Below are experts of layer 2 (counted from 0) of a mixture-of-experts language model. Rows are named router (the router's row for the expert), up (a neuron's input weights, with its number), down (a neuron's output weights, with its number) and show model dimensions 128-255. Each number is 500 + 40 x the weight over its row's rms, rounded and kept within 0 to 999. Numbers have three digits each.
Before each expert's rows: "gets" lists some tokens that make up at least twice as much of what it gets as of all text; "raises" lists some tokens whose logits its average output raises strongly, later layers aside. This comes from a sample of Wikipedia text that the model never trained on. Tokens count by the router's weight.

# expert 5
gets: " and", " in", "\n", ".\n\n", "\n\n", " from"
raises: " the", " a", " ", " \"", " their"
router:482514531448536467463477460502463505514562432524494547505571474444462515515470470483477490552457488426486443415491506437572498497493472469458526440494465530497481544550458507473494544451488490487445522500430557481520544521493491385523519504519563477436586513583497487496500512420524526579458497585467543483497522450547532513496495424436468543504579504513498508472503566466501505384477
up16:498511548448480510451473488663452480531506479420523415543545497493524481542459487541536575481469520449447533539452447540466587596461484482492465496442523463439501457597532483519452506567525464438440496429523481541522456463451505520523513487481529536511520513501504555539493489484522590532478494506551513484477480570487518465547558576432449472481509502435459554480495572487511494458471
down16:502513505471472518512521457440502501479507442509517454465465477503540484508564556523487549510564474494543458484520425509532442494508572521465543483503568515541473561455461418464477466519472455560478425500464488460470476458569441456537486445476473553427456466525467566424501496476483456564467606550528479460494532482489502510458463476485483514620508559504466416529572462519458523539556
up17:527490489513542466475519492497552547576549551466497444506544442464495602481424461479559493481511496472539450491441523528508525573516490463528501512521498613517442518465524460516521416505482494501451579475488533523494502563514534472570570493462558443553496473481538437554538508509522498410502473502388472489483536434449530462521471517593526499456516460530466481473564559472514469491513
down17:431520517427448561551487447515495473491500497511463520598436473495470511545497570539387492542561538481494513542563453509468503462475551500510540432438494461440460508504517461535511519524525460496526449447554533462504499491496481464439456503556459549513451451517519565470478441475558489530548500539503473486490471563471457414443495525470454492514540470513463443499481544402515531518464
up18:449503505499473510475474543529593509593499496485506533464517477470570552539486560447494539534502501420553489531470452533488430555436525532485488457519524469544477516451437473523415491484555456506459511447522505516542578550473507532511405460553464501512545466449452476499450471498547525485513576497495472607505462456537446531533519460449502528529461543435454489491509523503537455507461
down18:553512453487522533540503482489522482571474471473467531518393476568510490443541518407509490465498444511581557504510408534479565470445545499503525517487533510532563475557509407456506484477462451567489560519449515514479487451510536460488512484497522559553445474466536576457451591575455520513486447468468481519519487526450507544440486554479545481496457490431511511492532444494544524467484
up19:470428437484511513543471561489432462512469480562479546460538529538368466519466501476539500450487461568468545526501485489537450524487491475457526468508472496499513467483491505459586436544527482540475491448539424513493545476588533492524466513507557501513462538494513485445462533491481428508436527471479469567589573484481504585460566479483467505531543484469565520515487455531440521509549
down19:536507532489494513455497429470436520511539480515544581532586489455481409525525536538495436546467467487615513455542447455447471492534495547498503559583477497456574480562479512534471452448451515512535521511506536552445465510494483463540492497474482565411492483534562472491548531522483507521463511531494570472380486511551495427436481481467478547481448498488543467549539551463512528546476
up20:549485489452416444441504500521449485532513518545520543554505459470465466514564491457498462471543435511517417423489501419521485475528551518513488500572582494468558487510465409519394467486499546466500487554520456508503533507508497460506515475482476496489514571552497487515467447460590473548526488436480521483538542482490610531485504426435516528505488489484509480538467539453411464497477
down20:464450463503449499508469476496484563463523536437487432499541608485489477506524406468494547432456502481581446462516475510510559504513528467478479488588476573436514486476497478438555546537462465430519419577460532562512490498530463459482599472477500505531451548486443477470465465482515460523468499415424524541465534419490529552463578473414552562556455443495517468509442490449478501444529
up21:554470524496479518551500558492475528507481483485456546571514499506565481530496497489463475544534441507483451525538453512489438444547479529478514526489514507456480517529495518512443469492489471496499523510429486534457516523395487499515512511553559507530440525495479448530525468496489511584539473505458523429528562526553501542472525506461515491479500555527533498462466495447472516400504
down21:510536504534543463556500498435492502458540456525387456553490497461497518546556514500474500539474467498465458472534518477487494537529540533551489493572466516450472500534498562442479529454452531583565466461469513536593474492508557509449478437542513501455578485442583517446540396495455468499449524480507495494439441477508559521489514485470460449519501459512499520502466538539498536496481
up22:522554523422593516514474521453563527494514525501531582532501438440417549538453457489496534461493502528513493485504447408542483570563478474467527569477476594506457551489469499525487530475489499550480442502435531535499556465470492579563530465513532586454483536463473516513590519422444462532508478514491511532477511449465552493483439490486482473463521556517507465457487483476507519452505
down22:442503497539512542462491460534503470553552509500558514548504552557467586478503551506540527437505455514487405514509470501482488507514451441588501508488477460524491463483482486480497530495504560493501452508463512505519452419439504550547522547588452544466481484497510438501524474478425495525487528489468495528537482423529496527518536466565507508502553556472547517447505524474459495505548
up23:489484543481463524496501499499424471575514499525417485488531529493399494479484542576416485540480463511460517470529475518557454517494466437513460533537521546463468468474529536539486507488523568440442485414515501490535524519506481520536461547471533510512596382484415488510419516464535503560506468562496538558581499472464550507498510504484468460514519408489453564569484455489554466498471
down23:435472538483484530449468529493439538462500485509447463504574519550537488585541538431459435481513463489578546481544535496488568469528550521573531490534502515460508465520555436524545531523463428509518561485537499555519527483463429486508522538501544560478460433516506475488603562560485469473494451525546458474488475491455532572536443496532492468520514499537567521490508588472515519496507
up24:461471474442463487500512597518467512465491435433480468483519505481517517451479559520525525547506469506468573593465517529491540545475486490503572511528505452482515431490445546420520555502466480546499492589524555542580523439494585501425541484485536420558447538551547470506430524487503558462512480443465582449530458431590461479491523497503510480522498446402472513517529486531562528464486
down24:539547488567489499521492441513428432526455589511458494487534595531453464515495498536456462530492478484497463485457511522517536609491527453582442492539514461480452457517489494524434505468496506495428510454502470531535453508510404489531510551571454544506459535488487490460456525457453452551462434547484451514480520557488536566521496382457485504556453564542488511437496418557510493537491
up25:464477506513499476510429505452477589547441501480480528480534457542482527559441540517452512480467508489592440484504567393552503545483521443518515534407491466477503525537512425434479489440489505492483539496523439489491560503487461523525557502383485537532470551511536456526516501488510512494458514548494496506442440581487492518538527494465475511496546517526506475551443493490496481540574
down25:563524473492529548450534517507519434491478460496470527570550556514469456487527465516494526518470519443480566568522500500487521483525478594453459479499462581540441560453528524484440524552510440505511501496513488442514481491508528465418525489497476498494542539514444498532542441494509494497505531513523484520526465530483477413505502479517513564443475517407443546422475501481512545461494
up26:512466495469483496458545448550510507500508560519419474458490540504464477569508438507451526539533563506553486564516460464570460416557502498540597473518535468443506516487540599515433492502544425498461478550540502465514562454464496522566515515473568472433459460597470553479421484442504571554441458563576472447534507489499496517512506490471462465541530500495493486451490577488571504516507
down26:445515441541560528497529522522526461519434544468484539444458493461526507512499524491530499506478508452549431582494506432519454512442532437454522466519566562478409528496568553515554503491488542521508468365513506497455471482456430543465526582511462480551472504407567476498530543538479492510512590481536564522498491595418512482483510494492470446496543509493474470468506565569476485493505
up27:450579438483504521562508498374507504552513539518582495575414508556521501485489418480572509519503493496504499419494518496488550493496548433498484420507464610507499453595500502505446523460490484471389498461415462531509475521495537515468488520541576535494534486477545551485561568574504530505498483490464515479504564561570508471539467499470529540438490540447498499476524465465515503549527
down27:572440483515518521436500514496489481467526463501486570477537472446550504491506541520465508448449550513388449548455556482536511517492467535434538518515493497464540541482527481523502506584469494451580545504499512477474447512445437555529535432446440474447473522496544497463470466444551499433475500532556468549472518464430490499436504480523514521537587495515479469523525509500479566485539
up28:470475520483536409511497470486539473475508377479519537514496496501504487528464506494491465454498504494498518407472423431476429538496496383513524588395533442475539478471539534479514545528461413512482516473501541494505533546562482552508473570458472429494490536616472493555386456474488475541495521546475444530453516532541480449527488493562442511532464496505507516430503517574492468449528
down28:502586493499550450501443493466453479618537496559519525516499470492429549531504475472500535552620517543425560491497546531429518469503562485424493444516546551577504552520519511526521510563500477578524512437522471486537528471557522564460464564456472562519507492483457513459493501535489456492459487510521489434529549482423492551645589492469572476570512478457510462441482502518496504503459
up29:551467491473489523498508449508526508470486514555555454524490431506514535444484577530545489513497488422576463481490482532529577374495480497462519396516451460488515613520504463540521498495481497466496419495416420485467465525506490473500532538545566495522525525505472533486504522510537546570421545520432514449496539473553543514421546498511474503439491450441476555492554445500496483546508
down29:466467481522503429537577601517513496552468520466436529475456512508499516516468465504459468410545506556527547473498443503485488477498556434460484531508505548471473511547513550504499518477538455526454445509468537425511518540543496460510473456456408492481502462545490505514501543519510481512507428474547466506539516501503390441521516534414550523529488552460533462506502505498490536495543
up30:485498552497490447498438527525536574572497479506457526544524490419496490511530529495534551470483535513554499525456528482465494530483461482415496444443502508491482521535520519440433484467492471441529488560545551483505480478550508438543493611504461572585437501577548484472507536475490434481506441542475454437529512563551456519488513556444492498512528488510518468536550611502488445449541
down30:523498485542526526509553490545460523468496531505543534453465457539526514451501429482533474513480526467519572403515476500525467441534528552474453465557484483547451454510515524600588502486477497487543520443502482465503479482470511462522443477493541471507539583447482545501495415509531588462466506460551434531498488459448428516483510534532551502458539496535527561471533486474521494516482
up31:489467459508495464540465503449504495495523504445501544480431532570475506436475532408426419519449408513520498496477499438516483465517525429505414474493430509506510532462541509478534534483551481483499445528562499477500576536458514500507507536481529520518541506476533429530495481485534504428578534513540520468505513434499591542433526531589535493596498507496514498523507527443527493457468
down31:533449531533533542428509520506434503495535503534524542479465522411537520499507545505498502429533430490551473580501459520487444473435539530506433525508468453451468486503447415607505508519457483442463522479512481495472411421487539489535539501545427437484465447479542545456532434564466481573426542535505482513484479472510507485525542537475530503486503479518517513528499560479485485479511
up32:481543576523481535458547497516453492587546505403557528541474509500495410495458541494501444475436516522489507486514469442532588420522499565464458457483482537485459526548430509503570536392460534523515533477501540450476489517546435416552449569521524484517472497455364451512508519531474486496508581547504609503515493479497488449496513501513474432509488469501503472509528563572473535489491
down32:484445552473573511530451483488447492571551502535469504448508508537473469488429488461549517492573543503527518421537516460513451506494453523526456485546507571515573551506477530587576403458465518496571465525481514523444472472446426608519558495510515504535496465470518410564477530516565523534515562452540499512517496495457479539506442484489457451429447507516526509502476483484435474475513

# expert 4
gets: " of", " to", " in", " for", " on", " with"
raises: " the", " its", " their", " his", " each", " this"
router:448495573486464489495540532477525542554519507497480528553523478456472492505549498484509481498483479489407540443428550459499597530610453419478538491494450490479461488532530537471455536458606477440493499533488508502493507520502487471532470485549516512518529498493392517488437471550485518521445491554481523473480522500504487500405490533446405552482490537585489469455454531430520458496556
up16:485579426475482532557415468511477517525542520467453505444464507492558531508641464457523520482500496506396419482474488568518515537447507549458440549485490571477527486413521512520538508435554522545556514489473445513435453531471518450553485471515523506542558498447489513495475571472514479466517458498487543565443455489432465432534456533530506546470458559439449464557497549494515444459569
down16:488538516467508524413526464610447465572457467579543499489507505492511466523414498446511429458488529518441520511477507518517523532551535502484519542504525460494479553436466509509539491485483457495519454533514423437506491493536492453517533488484507484497462543527477492603535460427484448489499518550494583446530461525526559535449481474463502511522475501467461564434544439470493467560474
up17:505579544485547504444551498520457533514503510509533534461439494464418408527537510526443459549525494519485488396556590465537477458447576501553487492530482509435478438437498512573508459502451539517471496488569556517517436501505445487518498492514512490517547529579491397558517597509518561530536510449469474624490479482483457549530514503499487574515540448467546460478440582492484501536481
down17:530495458465543492538503493510489500534523508537458518471496509578508473535439536511444524510553561494498542478490484477458476489548417516490518459526509506489546487410560392523448393474496457442470476581464550444498570529520508432569425489518511475478421483502485481506512483519513540485513503520526463511527529474484423458606510498486498473415452489565518501457516462517450534473506
up18:467454569605511528430544480455488464476559512523435458472422486549474547492488527478426481513474531468547509556485531469493521439497483454539557452487571531569510508511457559444458554446568548507491450523543536490498546485460440475538439561549501517488501497537484490517462486538505521467508457548531490441562514497477511439474525457472522487479465513417530514468479504488523457533418
down18:537559539461468468500473495472548454524587517472566520452522530465493534485505540496552518505531537514459535478459573513540439462545568504456462533471518448559462457520478433483454463512512548489597573558418515504502514488538507570519450522481514523544484436526483520444432503505486512547497452486531504514540470517464473531484461458470467509406493460502537430439552499463530549525502
up19:474474542516466500460554506421500513478496494537592448563470485433508445479523497457504515513532436467490516505475529591577585465446493521476543633453534499463520504521492526477488468502564445514495442444488511509451539451534432497477491499531471442548457450497486452473563491456525448551493437420581489496516483551479478441421397490490449565476489438559454474515522476522529440514460
down19:522549431538518416535451522514481523487480550491543545541532567510437501507540468515468442494474615521511503467577504472501489510457461475457468471515537449504537502547515491495455549454495587508523472546501535526439431473548565505534530445480482529504443538525478516489455453474483453433499550512535512527497540456566493493467610601573438457495543454543488432573542489442517535503459
up20:536563454461455548541536458580486498531498475535497473475560404544509456475508542475515485443467465489568489464505533472432555498485521447503495480583503491559476471486554517490557500565503407425541513461467543488464497512458518455505563528488515594439504501511409515538489493581500507480471454479495441495466558460509446506528528486457554560461510500429535498458459499569546457480501
down20:452497530459463469460488509566484518454467468411505528530466484481515495511502489429534438531476555505500443477470459479455521480560539469484403496514516470522493496579563514532493539527495535477463508568529537481533534517493500430512523469491543490506602486411496577553569530470539517500532465460452486513561529466549522449486516543496509483466488554553522525485530491554477489478461
up21:471448534457530497473483534474571580525501514474506485555478471538483507477512531537565486528608532504527462525546478463485464535486498506507523505468524529444586507447538450476471484441442522477471513545513556527545485573460494529473522471463559482531513455535440513511469451528503506445505469529519506479513444510483476494538518416492510486557553442542509496538492509371476462504469
down21:509557519527531462495488459476460453514444530505533588514444469524496539509565461476492458482472400546437494527528509519462461506490512560513461530506488467465466472537553474442539518529509523509517442550496467513495469467568509528496500549523484532502535514458467463469544558523518483492505628464514532472515454495501481523520483516482465528500500522493492524545504477561521499528576
up22:542554533457551490459440500575518419505521483498464517514579527522484540471481478580540470518587501450428475503477507588547449548486490502472582490535551464525423437507593480505503499529516509554483527464478473428473498486431464489495440457565526446498446455525497468458440470518469449540530477460470512537456518527526494479487489482465582452476561479556400453455552449524538490523537
down22:503514396572523498521529501482475466456493515521462431509519497477480500472580474468475464521480590593444527464536470459552496463507521469526499419441423388535526465526445525501517577475452559454515542498548512552488543525536459479479496473442554533519509454430494519537563466454473491541452565466546517503512481450493495473517583492565490453484505488497497472552500501579487450521472
up23:480497515531510481444512506559510467521528491457482501441544504563426491544507548490456443513446504500542516585455475486502468482509499542540491468547556452521512506431483490446533530486518545468499448490513558504454521487572527553403587473540496512447545428527454499478460494549456486559490567517499411543502500445446462486494380437485484470493483461540419510504436592540530457488509
down23:537519534459523446561476429496531476523518499489463462519479562568480528518505516540500480484528432512451471494484553529467522498480530525517496506487494502463508566477540482586492547496536543521555477472502478471393500486416496481504505457470529532534537439422510533475562486507468463466494441486504510547494501572525474495508552441552466524524525511547486473478609450506469498584511
up24:448501531526486493509470478508509482566477511549494456478531450468465463527451533413469521558445533516475528500521580444507508559475464509471487489421537479508483460512467502434517554467547482532499480536517529483449638499529485474499449502529470478484462496469531538529496515454454590587488544580418525475494496516459473489507559493466575513523481455525504458587472522499496466537447
down24:463513561466459473422571517510504489522468497471471487474430484504489475483484491494503479515485482581436473473472479521504498493526521537534455420473590502486536478496488443533483495518454536486500553506438544562555404555458450597530507530540517462490521386493515511527547572544496453465506452444537456537532522504488534527472466486440498448457569469505521522492453442565440442546464
up25:505509516476497523424529501508488524447530515544521458514513545375522513465467521466454536520454447487468497476459516469480433507536459447542472513501444447554521499521486540529522491443536474532507508471504507495601503545535466438549540516532390483511575555532518486452481439471523480526537563440467494507528479563449527514488444445441544431508488489543435494445567499523442488419518
down25:440463458482438556464552536466484515442503519516472538550541450549477422503484462525546472496489584505514510475503497511525470472487498454561587392504480446554493542564582507525576441564464457509539438554507494501449409409520483520510487498542595411545506436503472516514516478528463425476573488484506534543558505449499518416467464512511523548439514466478506525574492493435530530487471
up26:471484542406529544487486464519472508519512464495435516598471526517479429437428426491492466468498496428475487481473537505474515468602520485476560509458476534539511464542547484470430454541643482445565459528469512479434528546476591533463480459465433475525526489497449554509477474478439482450507514497587522506508570528614428502504527492479486535510510559511482448511464423436532488490496
down26:539551504626487423438508526393521488400503551462505423460529540480556482521584517513450488468488515536526491449487457471539487473462504549549436485507499479530485469471462482532533462495450505479465531495527489505458459476519437528474473502593536560496409512556537479423456527531586523537483539551484438542489484549438563519536475532553523423484459512576516494472530504393473530545485
up27:497435549491466510487475463494470458516489497533524523466484472545455428494508556546429540466502457500451527476474507499496503530454482512497547548514507453516531484487569583514416504540493450404507482466432512498455506517515533484482540541422500477545481504513547486522538479573492478576526450477526505463545503512352528409533473519503538470551447480527473467462533532478532468538542
down27:528493422446470561510508483501518513502484434523524551530563569512546431525470465559522510532507480494514483537499522529530534548512509450565453501462583467476502523467496464517564507510486488485457494445544489513526512415388465476437441508511497476514456528553468454537529469547494512467526467534435509541484543489486457457491497468528437568443545452488456443463580481457532493503512
up28:445414528483477532509507458524496481454532510509499484454463459502535462492445510528493502531514465532566545483491508557501586454537503499476507487457508473552474482512502485476473518449506500573452406454479391417487419504528473507551505497505508504487578453523491520537507455448489539481510502592479479533520525494565541467525532565467505428526445577547507542466534494430519506576531
down28:539574472463515409562463461488530473632562551505473485486433545505502473491506478551478498526533518450474468473550487511537456567476527468488538534501493450473523516490497433518527481517485468490455567564477495479497517464465441477469498503428480524503471595498460526537565537505548460471503506537505497544457561460491515550578468505489481572551529519538446468496487517488521465481408
up29:552490508451447497489496545452504507492475450530471510472461461519558512514526540499536560497463576532531499489472550460531520482450513528537498481527414452473572593440506480477537537590500500461507481468558526465449468523532506514500509417467527455467470484556430505513552507437534543490499482528543537495529519487543491490497489459506459561506508530567506562415417489445514554514462
down29:495475516513477485512477490469511501504455501534538512440520425466581450486469549434476512519555484538496481526517565510423526484445517532516531489521491455544532508528551496474465452482460615525428447501496478532566512591537581515529461518566523562558497454496519528540491491511449527501479513441464540481535472490427491513455517489507479471583456438499511492525476484534490489498440
up30:500526490565462527587460524513544549535526491505509595441537501598435516484550535453525540512479479525435470562526465476494452487496479513491478501448503494443497505549555491465519453496487564485484588539525459521420443534509537471560484483538557571509412537534458509470491470544494473451438492459491433506430505470458464446603508514479517516521552517430561477491518547509508488440540
down30:484521508521536510578578548510510502512464522515469475469533486522469498537484513499442488496485398529516479525507446441543521500482430529516484476461457536600452580446550510515466511462492464471541472444543498531478499477487441388486458456529508523498500538496523486428441520467534567480485497414503562514539479506503504504551501511442516511458442532501520460463494529422425550533492
up31:503454529568480512486481465501528417458493457521512516514476459539447412470515540465457478580464450551550564543515442567465522485471458457499525471539491457493524612497475519508453508556571509441420475603495535540511493479466470499563538498492476474489461498419541519494441511529552546426544440491551513466502514489565526508452460562475504502508451542488437524519469530533531495433583
down31:560463479420616528524520541464470493481552528522526524439495528437495483588452569571544481529522542530462477526516499534564515553501506500490489486499480473518498534544467518478477472508510440509419523543502470523496501472511522567471489470497498530533506527443546521452563475490487475493460487545503485414495545492404606450508475473460493536431517495518446498478532461542490546462535
up32:464414494456534506504505543487473472517481493505487541436566492457509463488487454412494513438476424457542493489518536455529495461492603482462439489556525449530521528527499481456434485440519477446518446476536548521493451527510477562503477435434552454496485477576552540448544497503521463521527558434452468495467493531536534520392530461538497540551489512440497519475487535539507492497496
down32:474530535477539461522479538492531511478492501489502557434510504466554518512516461488505443540486495459529457504451470475452476460435542497528400542477475524466554538481561469530487502471370498542549463448517535476403557523551505538480498523574538465544487386456559533450477493440535471534455523482513552490529474471426521467476577511482544568515467518406451551544551481501525438537480

# expert 14
gets: " ", "20", "'s", " D", " G", " K"
raises: "EA", "HS", "oot", "FL"
router:485550488474550484543429526499550512512532487512525533526543455457467506479535524429514529579443413469440455548451517472542534502513495466478504480531486500530428504484601487462540500475478519526442505455462460488435468506425512442508473529478491440543604504454523522617468533539461483515524499473559552498431447615490558473454459492543485572438431540512431519464473558486530446516426
up16:497519496366488528450412486569412482494539516530460581566512541530508526534460480561476463505541529485455470456487526542531502493481502454464482464522462530505461541573456548529515475534543516474517512563426475538387556458484478530449495449494495497531442471502526478465414458528494497552543565512521514546530480538479540459481584466465499506449466563515496471506554565468562401479479
down16:513523527464529507480516508534473525549531555432473515509520483482490447558482473506484478482572548517383526529557495506545453548502564487526505487473497510464515428522477520553506523579484500477518374469531537526457542477511494518507551479486453564523464493617526502506516466443495526456502488497513451469556516463445525469465470472451543548441481555507455559431495503496442422520507
up17:461466494570451478505493523468500485457508433468551507537567474507582515488546496520534577493483487513512575515464475460474487530507426543542534534525542539505469495528455537443495508532481513528484493423508585484513590555480481465500483448446442486482499576463492505503452466509421511414474474498604521456524457456431598443534505530432530522526522548476466538450446535547476477483474
down17:482496535512508488487542523603566460510471484540475451490518508544543438459452508507487489473490527506540448494518513474534529567488488505527548562473487511501488457536484402481567471505498517514486469480501529463489526442441477469467501474531483504487440495558531482499518569525480524390442539519607453520509543443367502492493485497551482564529563482543524480596565512534503497592501
up18:576454476541546478535533513515533486545455456468527504607517432413528509490425463504579466454455504516538474506504568558528568463489519485392498510562517514543473366480511489485488590505499478478503526460470532561484453520515453560489520498419547517518534529526440523514476497575545509548517511576515504470472529507500512465484499593463489517466470533486438474453527545471450444577541
down18:495452516480484493497478445401518501533430419490502497545557516505424566476447527534574506526477530546500553512542595560561561506444465473509476452557489510517470553576431509514452444517498518507555507518505500516514451484485503527425439485466550521524479502595472490507525458527514514532463469461516526547580450471532496491598471442540528538528485511496491519526561433504509404468518
up19:570483512517532555488501470532514536583540491442589450545541551449519443438526550484538473527484449457434490463449470528381520502509526523588463490514447502524511470484454510511480493412466625485416479577505531504481482478463478513493506535435499471482470519523532511496490542481497555484466468530508528586453460462450449470515490483461543538513491488513562450458445536543476479523502
down19:379526460435506502498545532482502474497506508497532496527549502526533496535480505477432513439479453549533445538447441504489499489555490488452459536464478557445481490469539506525472483493466504530538509577571533516520505446477503518566441524480426552511555535494469551507522526487548473483466466519538440468494494523565390533413478427460482480535577508507471500478609441427490441516562
up20:530457486445470550476550492496424525559528505507506521463526501514475507422559460492495564479526439472435469504479484551513508484515419472514510520562515538509481556557557533524527471415453487487467557532610530450491502512551502512456546507489477518538527496454578533564459521522520519523459618601530502453520446513534377482516436490520497517489521488507421539509514542499525436569556
down20:501517523540474494548594515487462465466499463571522480502513513507512601563533478556500481431545449489412499591496500486529547456499473467554537538487590466527515531478509495524488455379469476511456521459495559527547547466485555541464519580450532425444470497465443490498416454560576520524499562555519520479467514489491446518490480545442442447483492521505535471523457463502502468501501
up21:531483495519496514446472503457506498541575454613560504546536490472582509538554509521572538435458561509534466532520544498476512562425450494508537530484492544487476484561454475523534427528512516516498567516577512587507474544459527471506431492509543450453522474538476469499467518537468488554550456491480505433494483502451545539529492526511471471479472518501470521399530484489448453579428
down21:505512509529448486442560539507463518467459495500453508453453507507394456457498475515445494510490516561460535516526473542457558503472538516478513470572531489499471530524487466537484439551517506539464504452538619491466441379509467526498465520563505561551505556587574480525520485453525503484561481553511530498493480518497476466477552505501515566526467471477490512596526550491510499476522
up22:521495510556548507506487500513487550458484530507546486531516470472448532509608503582544496470441445452453424533533506546424562578532534525509579491552419527479459452414566522443463487478535524430527431566433537453501462511434437479458487532526606452563455558525550463458510530495504490523487476447518493499474565486558549512517556462470491493451502501520464462461477528467519425462481
down22:505463478521488493518442434501473572497550457553489470507415430525589428469472490493518462447426525539437526568484472516570472547485564484508565537509528490474503458512551518492536542523522536528518540560471501515513429430515606500506533512459515480578446445521484476530534535546515551462528509487536428439416557463576472465542496553482580475514431571427463479480523506480454542541469
up23:559472548465498520470539557431491493525589533485511487555522522503495487510467467490501482581477467525485516524491606392526558482536507536468554477450413540540575471472505506470537526461528559476427511441545561440467480501540530462559452475443547477433537440476473467436515506510541505493488468500494477525527559507528546518519482571408505525516487403547582516431508448554525468504451
down23:557490575549526478515508513506477526506478511519515546414477490551462478526470465513458475517554503485512477451536534467435487506543544477536592535453507397493529539461518508486464615522469508420534556515514500552487491518532507450531546499500511501499507468492467451448585444481501484558532523498591485503495513435487452643569506472503486453418505491397547527488511473561463550419484
up24:437512463447448474446535491492568446487530505474588609574469493444479507532511484427618492541544506464549450586440537452445460490576523479472479532488550548469511512442448448569497516430454526474529458497432468484515507472514438473491520538486555484490508450515487504498531473488494434585535537535492589480531456523494513470435495585527499513493565521556431455420474520431524480482484
down24:522507438481569436445468486579479505550492504507512494514503475420547537524567508441501488559510500464544521574497511461490440484465485468535507537502480573474554525424457574494428423479454499404484483566435463508546559512573471534478483530482450440489435477508545475514509483480512510543520531537514519518416449505483503453476515527461506503561513496454440520499531531416498529477442
up25:478478480499416488477505465492568488533494615497520462506529514511475505464492382541552530616515533500466518531418566536523531486478485487487521613503530435542514461511508485507508437462485489479490505434637460499538524502497495435497485475513537433492495529490467537480497503579544461499499522464550504476499407569556531501477468482557472539558536512510457539478472478492451504509536
down25:453453495464482578443485452468494486517546453485557535499557471463489486428515465584501457495546446496447501471501548471527475518497464448568499522399581552477464543519521476492548481472512489556511452514581575537495473411502500467447547557507475474534518561514433515513538482493493436605551577536481441564468470499533548526493548485505460539567497575482439512474552505495528496521483
up26:492488468476458420523401535411575453485474529506508558499528499519495507425433481563552536564482528516515538586544514437548526510493535488506497498445452504469472550491558579508493525488448540442485477489473554488515455615464507461533525479430509475479558476496479492548472486506553491501536543501435468512505490513483476520392477453486479490478517528474489527555485565414479499495489
down26:440512565471498484476472471461566575427440444491526529458520469495449514467523474486550419473463486526507469544510515506549489536594486416484558556466506450468440526485527537538503531486437483538507517513532505439528510498447426430546508494468449528484508493551453530534525509475488466499450543480539486464565509507472493525443517528391496506471559544565583449504453521492477498528487
up27:474495548524484459544450517434539440492619436497568510570450535435424501535458484552522514528525545493485505464511505570442504462452431492474542430527484571488538485512529481569520554466500516550527453444506421475582508453498509507461490564512528519480572506525512453525527553459534463541505480530526449525528549506405532517507504479538542443530469533492439553530479528406440498504502
down27:467440510424539451509526614498394498507547503511488532494489500470511430495430559519502511578524467487538492523480423498505523496468566468466562557578443459532530531497478528491502509479526520526497466468569490530426470559518525511455462492504470529530477483519473509461573513560477493466481427526454504515530505394496482485518482524427466514469537570430498486491472504417559528539508
up28:433489464471471598488474463514559522513495451506520495501499518604534488408511474439548510481572489485514516525438456436460474536469518511476502473521564562536535503529538510499477463391564465486549502460558447446556461519496486478457481506494523521510529477495532586546520492474463523495535477506538527534492559432472534424525480511533512478491454465477465515512544528488469487486527
down28:519505480529515500575482518501532485457537489531519504503512489486575495523526481503501517554436517503469531531515507498505535523515437497516441502471568514506466500492469487473500464548545556499530473476450528514475431430529514520499500430563450523495533471457506539523497567481552539454542537454494490567464419475531457475528445625543469524444557524517461446519468543528416503519505
up29:511517458460464452470527526477538528460556504555564523481508503519524440420461484526549511455456585476557487427478450544536473485519477561525539523567501441552538516481494461389585521506487471512512444420479521542477474520496582470508428502481460483516511453520470428522555472418516501527435525512451528479531498444521536468553488466421463563550495530446473488488503522497515470490530
down29:430514500518518478489484560487488547463464546523421562479516507521444450488428465502498556519462527501513489522434452522487535507478488529463515553559519451472481474529497418572490503477477520513584530459501612564476554496497499477484505485441453472521508541510513485573478471513512516477447506524577501485559560491472492481475483484505399402487516538569457505428495504502493490467449
up30:445510535519518519455496515445503506513546444541487482492442480512506511472533471506484474551542436497513510536486527492467517467452441496503472516525546428566485460550526531466501381529552491470481597537506512488473483524509489480560445510502529514428579482511500554571563543458481412461576490510508465528486495511528503586503473549537531544436496496444504470457463397518525473521455
down30:473511527542513521493512487482480500491498441493475472492541523505478455487547375455474468469493482506483502531449482516549451419433495528557432495493492431523471528521466562504543473511501509488582560532497522521499448509540442486532549455506502511530554512472549536468462534540528458464561481475501476509478524537512522532538573483567519552487474521433566536427429483497462472449523
up31:520525532436578479504448426532413551498525531452499494472501465479515482464444498479481530479461459529488465383490504458466522464490541494424575435508493568521496500540590470466564498505506519531505479451497519514539460518499581521544550482520552437541533492533560554547537503465480436458512537487527492503510464513468612579495493439498520514532505483456544510458419532485457503609498
down31:526460546549482500512466402563452559483492578471464518530465522495493515506530545450486490444469471553497536442495413519533577450524492492425510413498510569450491522532512465466486504488543479518497452510473472548553520516490503534533525542525548473475452475436519614494521556538501345487510470533535518507525448515449526542525503455520549481543522484466518456503458551519490459519530
up32:510505467492441552485507500551504461492410493507468507518515539458490534526464464496472509565490445567478425512451564485504482558509483496461438459505505469529477441461559491433515451507483538472471546524518488541525541462521532489581586565405457462519553471513488552484468551490454443500482535553478448461505533523498482501505553504499464518488472539484505461443407498468501450471479
down32:555480488439485461525499520462455467523541466497495532514521435587465498436545497521549566509485446495537486552572488392447508429508514539498458562498503440476509511536516485533495501535488467463494478529533555479569539524499516534461503533498527449535547487488517461514521489479528499502554549478540468454554529471554506510478476441451454549528492537488522539585559444531446466474434